Weights of a small mixture-of-experts language model, trained from scratch on English Wikipedia.
Size: 17 layers, width 96, vocabulary 8192, 20.4M parameters.
Experts: 64 experts in each of 12 layers, 64 SwiGLU neurons an expert, a softmax router, 8 empty slots to pick.
Training: a variant of SOAP for the experts, 408M tokens.
Below are experts of layer 8 (counted from 0) of a mixture-of-experts language model. Rows are named router (the router's row for the expert), down (a neuron's output weights, with its number) and show model dimensions 0-95. Each number is 128 + 24 x the weight over its row's rms, rounded and kept within 0 to 255. Numbers have three digits each.
After each expert's rows: a language model's description of what the expert responds to. This comes from a sample of Wikipedia text that the model never trained on.

# expert 53
router:114167159172111127115101130104088115088097172118156096129125108137126117108128168154135105113106096085142092119101091132131122095156146174158123094128117117134137124134183105122173107160111173150112115157135123126099140111127152108149146167147150111114164106114102138099095134152134127111
down1:154095124108111131095107105119129133122193124120112129078123150106126119104114098109147152142076172143106167189112112127138123150183135132101134125149163129163120085135180115163129136129102097144128141144112145108110124122082126122144147122149139101126173117160124145132104114125076138135
down2:124121162149159115082138146122127131105141150147130125133091176148154087114098151134169112139135153100132207129148135118156118103126110144146121094088147163118113094172125119115138145155119114170077106105128113143101078153138150128106094155160134123133133099089103128125139121137126097111
down3:127140132090136143097116128122138163148117103091074163152172164107139137128155106080099103130139165123133097146121153165135105096141123110185143087180125117088121125135106153084160135155104093113109120099119112108121115135121127146170165151124117146091133114147100121137159141129147117127
down4:165163191135132131115121113095167124125139132128125164180151109096138141137094167137124137125086143112183128111118123122156121113171132135117115147161133204154088082111121125127120129145143080153154128135087158148148118137118147139086123130136150106166132133129101152106128109113118120138
It responds to: Prepositions in, of, at, near, across that link a place, organisation or office to a name, as in "school in Louisville", "governor of Tenedos".

# expert 43
router:151143098080121165098152157101189127108143113168122176121107139146118109120098086100094136112165143129147157105114160071136119159132124104135115127107123116160133172147123144100141170138097098168150081106143120116113119119155130113126118144136144133151158107123145135145177110150134139138
down1:107118153119119187122101128131102114106084149131101116120132061088139106136167133149143135091105127117102076144144114145191139138120120101120118139105159123155114110128100127129147114124129120096138169125155091107144135144092118135129152162112101092152155152155114099144126175107094117159
down2:182133152090132140130148100133138144132097129125118148133123115160113131135115113124147114115106128143129153122127141149131100125157125128160118160122122123155154141143169124077160114121069078109145141143061116097169130128155174142174146108121137153106142173158137111167125107114085098097
down3:129109150105173106101093125124157134131169139131137167138130111125117106159129104120101174113160103105114116170124148131089114151154110165100153124118105161102129130152096101133149128136116105123164122113154143132142135137117131123155088145103140147113099113175113162110103108099207125076
down4:102132158141108117174135097155082135114155139155152129156156120104118161102129141122122114134136127106103134130147119166118110119141090128135102098136103122136161062111142125101124094086139154101141130142144156162176126152086136141133203147105132123146096125142131083119119106136117131076
It responds to: First piece of common lowercase words after function words, often followed by -ing or -ed, such as surviv, dis, app, collect.

# expert 20
router:123138145101160095085140105143130098151167111073136093104105182162090083095160151128165155088157114145105134137130107147162159164125164141131136128126139118093157110162106106173151156123164137119150111083144145115136133130147128149144124123153116131126119150158121151097125111115154137131
down1:105139128158123123181127136145138133166117116119170111126140146133132167121147153143102108129087114159117127078145120148139135077123133131146150156126133119144078148150160110144090098155153086106125089136114114153134178081130104089127133145130103125189132091108143084124100132107132155135
down2:130160093145127154084120133161106165076126115110116112145089134122112135121134132123137104133170157141124155116128140135151098122138123103123140095031089123135132138135118172110143097150106155117137115110130123113075108115161115136122134155146140101167163132151109110122114175108120163159
down3:138112093156110145110130145106109158118156143101160134128094129134138051135105094124135123105146148090099086098129183125129144089140124159152134112149129153143129180107080089125138157111152137143150113120149110124143139156134105123145106107152152133088124084135152159161113121124165147103
down4:145130160089117105146164095164156151126127106132126129126134136106129110127116084135134132126122137183162117141150132133140120115124160115169135128144133116171092131104163109128123125141110131128075119144086147101101135084097113107104061050111133127136147110111164094149121147099103121151
It responds to: First words or pieces of multiword proper names, such as New York, Los Angeles, John, Saint, Old, and taxon names in species lists.

# expert 10
router:134178123119145138134125166112105153133099121089168121104159168117151169124095111106114128127107115121120148186127175112140118125128151102139114127142117109119147131143150075120079125094123137170157122086105091135169135153158124122122094153129176107126122106103136124104119125148102164084
down1:148165132172125135157133133145121137110149114112116103137111181116123168094123143123094102110187130119139108101159128168154131117116132144106131160136152136099143085118130110093103141179114186182133123141130137121120135144102117078143140143151096115121144124068090099122114137138161111139
down2:176193113112151164157115143156141110137165135103120106106143082118105127125135133101088130136148117110168170148112098091157125134136116144079143115177112160114099131121115140118140134098116099145128161132104117124100129165120122119130154149125117129114115139167113147059155156125115171117
down3:126152133103110156118166143099114127146149108130086093138094095153148134180108100112157157159146134109095102135143128148104133115157111181169128118145133080083107097152109087119107160081160123171144175119134105132115100141132125150118131091129128128111122109139121133151156095124163138121
down4:120159158123132112099120130120100143120088129141109101113145099136099120179089138110148149123139150087147184084137113088103130119129178138121167129149089118116129090111170077176143140130113153136098113136118172154114094110079129142118133116113126121112130113123156139146134171128132112165
It responds to: Word-internal pieces right after a first syllable, in technical terms and names, e.g. car-bur-etted, Me-chan-ism, Dem-ocrat, en-em-ies.

# expert 29
router:087140119138089119134132098141173107148160152135076105126099094186135131143139087109167125115156168140134141134184110127155132110106143148110101132106104138153155135138164112143140101153141120181124167134111137117124140132136126105105112135147129082163090147091108106110127111089127141162
down1:126111135144128134172137112130187078114126157155119160087119129115128143101108166140157144136095174146144128151127129142132117099120121162169117094065113151157138152122115180167140157102112131152136122134122170129121141112097143128163161147183125130150107147136132127142161091144111140105
down2:108128137152120124094115155133131130115134163145097104136141063149158144138141112151144132103115175136132099143130162129174132133122151127109136110098114114139148151110142133093082099150152063147158119113120124107152087146139141086124099107110123145159073098113119162186097145148141128127
down3:146164092061146184171132133093094140182144116115127148127130123109114139112106167141090126134121108099167134106138090108149119123103133153125130136151141088119124107136148115140136145162117113128140131140118150160123104097102140177177135134176142081131130141098080130131154118117102134123
down4:073110121175071129128135120160115127126156112131126084133113106149144141154138119048115134116126155149156113138133129124139115154122170151122131142115083091142121119089149133142126090161105170156157092121068120109116118148123129133124167131147139172142114156115156096108107144129125138146
It responds to: Place names and institution words, often after a comma, in, of or New, such as California, France, London, University, County, Texas.

# expert 55
router:125124154135108110131117124166085116135132101117121113114173151114163135097084138167139137106082151141160057120116162132109159139098140157107171112111146150131154130103105133119119160095138131108167167145108134116075154148098137168137111162106157160130126123089132100148129109130133116116
down1:122125116165085122151092158143106090151097163179094140139105096147108108143167142180102180130134129138110094136153148126124126131106132184114076147117100125107140113153112109136102147127135158110130149124123125149108126132142196126136110101163135115140147149106126113142133164106159097148
down2:142103110157130099141166152178098129117112108139128171130143117150125133096126119122136159112075161141168143127126122167153105093139138097076126117128160139143125136062140108140097127119067124078153128093115133126135136120148113135160113113113095111106115142075126110153145121117099118165
down3:139108111140089121094144163136137110167160126118173128171155120125185138122162114116174115151144121117101108149156108114153160139131133114145116149137163129132145129085147122109108123127157081185111127156135134116092103085130148125104127140142100118179120150114163110135112139069161117144
down4:088147080107168137118109113124112163102124100171142085128152120114131122127104110156169116170153120120144126146075116155141103136129148103144100159129134152105139097128131139163108059102132179135156165121145106121111153082132098128135140149117131102101141096134130110109099132154111108158
It responds to: Middle syllables of South Asian and other foreign names and accented letters like ü, ö, ā, plus digits inside long numbers.

# expert 12
router:099111148124155140094172139105147158084154092133150156119106123090122135142159153146097143153145152077098149103174147153134175129132131117125166116101094113143121113092103149130161157129133083095142130165127111132117130131172123103157151141107116136153107135074152132137132145111169139148
down1:078126116099133144142121159131145121149088112119123097104152157110101118089114106176124106115142130173133135124154124162107139153168152139123083150172166118127118122133145125113144082160136166140112110088159168081166142171122146122137140111100159127112149137098110144109097128084141133127
down2:134135133162097114133181125163110107129128109106127102152120091147139132092135132159147139093135084117122124119099127102107132125135101117108141107084116122161110114087178081126129122123134095085123119151129129161151159085153067140130124146177147092110132162154143124129169094114134147093
down3:112136156131102082148130096138170089129124129143150110174122132087098117174128130108128110099140072096117127104145157119139132100101114153145124120158149108114114128149177077056107085120136117134166128141080143122134100122133134133100125106118148127135159147150104147158125131128161104148
down4:124095153191093118105156114140133102148109158138155125134132094159163107123113110111182113144143114110121159139126089197147113142085171120091094101098125115141125103114102117126127100124120108153136118116111141153176108123145154120129129131111149125159120080090111176127133132147118116103
It responds to: Opening parentheses, quotes, brackets and math braces after a name or title, starting glosses, dates or translations, e.g. (until, (1965, ^{.

# expert 26
router:155105146106089123117131144153153085106100115109149091112137152144136140137119174149107121135134116107119123117159152095116090115148178149145107162096096067131096140124153127122150106120100166153101097172095110127090128113080149147117143106117127151126100085130144118171134118142140093120
down1:102142124154146134129117149132100114117131169124150153134137160102168146141118101172160118088139131132097116091111173145122119139126153173144118154135098111113118088146058133162121138138117114126120139149133119161124139146159070111117131115157170139102144124143125171162086147134099137073
down2:103142167089155106153116153111113120136106121138143164123147121095128127140118114111142109166128144152092150136127147089131101122127086153176109169137123128154095127123118096141186102089080098157126130131065136113154119104105125131135144106110148118144102142119091135179136130092139082113
down3:136124124112117138100140113186111117108145162109194134149144130092112140119100166151129126095147142124162123137152165145154124072088129164172136087121142102112107098156116105135156135121147114088103144119144122125132133154155104111137124124133156119112122049127161127116156106135139140092
down4:135122145150131156130091140104129123105151142099159161122110140131123129132116121117142123109110116099127080120101123094162138155126108087108108065150146154078121131146076142090118098129173060125110147127159168124126138116073082144158140090145148116137143115152141132118146117157118139115
It responds to: Prepositions directly after a verb or noun and before a noun phrase, such as to, with, for, over, near, without.

# expert 9
router:146129121123104108129092166127119102103065094116148106133135111120126103140121169149089143106153093130147112121123139131120102101118126131155080123104086114118079131171152104096168092144123171110096127164159136173135140141151139119160108127154146144133160111132087109138082144110139147102
down1:104149158137106135114122119119160173160098159167084135160129093141109112125157138113154139102082136122151136103119104119145135131113117132166157093140131134125110156135066135117114110118140106178154087141162127149117153111076082102129175156103135122108114148140113100094117156143154111121
down2:116144142099137104108115133123138101159116134106104166149137088128120120154101190136158131097158117094114134143151117143125133119108150158133124121139127182079126127115135100118163146130156149105117151169114123165117133178098135158126153164086141114117097130140091128099089072159142099157
down3:093162139125127124154140107149144129153084116132117120147105139132158162133123171119109140116120117146126156106130109109075124080128147136108111089118166129142107139125111106102151061154150141134152131169107163149151087130155158123133132129158168126129060133128121128096080090162138129137
down4:146126084092112119115141139156096110147149161110172123086110131183104141149149149189104091066107110091152115154111107131140103123114126134139139113130165133121126138133111111153155150118155137145120144117144123081141078112128102165170149103146141157136142112113127094118091131091130129123
It responds to: Prepositions linking a noun or verb to its object, mostly of, for, in, to, with, by, as in goal of, focus for.

# expert 57
router:098127118144163147085095127113152121120124122146138126130096159101130155107108145083118173136148153131115102090137112134136126164084131158186136121122124109131093075157151135165071129077150133164111149153113102144136119129122112137166162122120151116103168139138125104099098117089127112136
down1:162084163089163101106196130126148146156080100175110141135128150135138107140116128174144098113107111119108085127134137131099109123173127139144123147122154111141108149126118121147131100099135131160142147102137102121124120118101149166151087114087145157086147143177131123134152105143097116108
down2:109112121128129117129139095174131116122130143114193134099121124141158119175096133162129130158148125163091159097142128123093129097146124126116131112054153125155129125109147121186125133140093138120104152113161102123138115111120117068130130157135101119134156134119100122075106153080123102145
down3:108129106145141114090127122137094089120130073131107115116169106126123093129130121142140078088155076137151123112158143100146093149118099138161087135098155169139138102091110166134142099141122129136132135140130091079173123129108122108139119104142119133108112170130188120115110137154163137115
down4:132168122142121127101131159114116126189101095124092133182118135135106145122127097057134098081117139089123109075133136122094128138135141101111118142147120119126142080122105129121135121125183086130144129098095135095115125155132133143141197110134123109145132122165102123159105107149121127134
It responds to: Pipe and semicolon separators after names or text entries in tables of results, elections, awards and rosters, such as Republican | Scott Lassiter |.

# expert 37
router:109142126143128126122155102162153080133150103116113124163139107185094100138109110161092120151179130112090148146132103145130175116122158104101120150091152080114142091108153164155107131117153138150104149085139084161161093162138137141104120170127113122114113115144137119136104125151140125116
down0:149148128128111143108138148086106138101106144120115152101133105123099143102149099097119198145122098123151106131134194147101114178168122097090109137116105143118129133118115146122144140136137124073121110156137105129107175145113164107125148107093143157147119140095168099176121106145133152140
down1:089133201087150090116116136118132094151188156146136082104117163119131138148178109118123132076137103119127110138128116116086122099110113128122135151116122080151131134141164115150109104134122125138154122131140116125143121149125132151129132181100087125157112112155146145174103086104124149120
down2:150125119182123112131155134126105152099114103139155167133140122127147140173145139140122083141136130136137132100092152124117136130117135096099111143096063123103139126110112130101158072160145095135122145126123134145106143107159095149185160131124141166116162104118101072139096118113163146089
down3:124093168142125132138112132079135118102133116132123070114136087090145147126112112113144162079093137132125145129097105110134117153114098170157135110105135149156144136184132128167121173133135113154139148161176130124150155139069141146122153109165140111116135135124112162163161137096126093116
It responds to: Scores in football match listings like 2 - 2, and nation codes and positions in sports tables, such as GBR, ESP, MF, †.

# expert 61
router:174146092090122098143146085152106158089151157127148110122116097161098146146119102145077157177176144129115141151118111157124182102144122134127092112122106163111131147145153137106104086114136095142104146092128128113104139128154146134117142148136110135116126167172144116098116098106142144148
down1:148094121066108144129158134144147136154087101124152126129131120127131166094136103102133130099094146145121132165149078160122100121158127165129148180146170116133173081131135108170164158100109127117112086134158132089125146141143145138110159128157129124131123158140167119142112133130081146137
down2:111096118164145132149142113129080138160124144154125109086133066165127140123150181126132151138148101130138062132139105139109161159131176112088088095140116118118114077111124114150149166115126139135163144098132112155151141126100091113154162157124132102151116125107135154099124109127110110128
down3:178108136108107101147131120128130115142185118137075133156174131103087147098127102139101141127079121127121124149132129121104087200101113141138155122164137125111154141102132132169130099130121150088162151130147156107120158172156120156106132149134123142139103100123127122129152140138188139116
down4:147166108069087125131135137165110132140096112115149140151109173103068134120132137141096207167110113104163112128135110111100154111173136114150121136136136111115118132140120127142178169082113094137122102131112127124155138091109125114121125142135121138164159150141140142120122103085126141157
It responds to: Nouns for positions, professions and honours in biographies and sports, such as member, coach, director, Minister, Award, medal.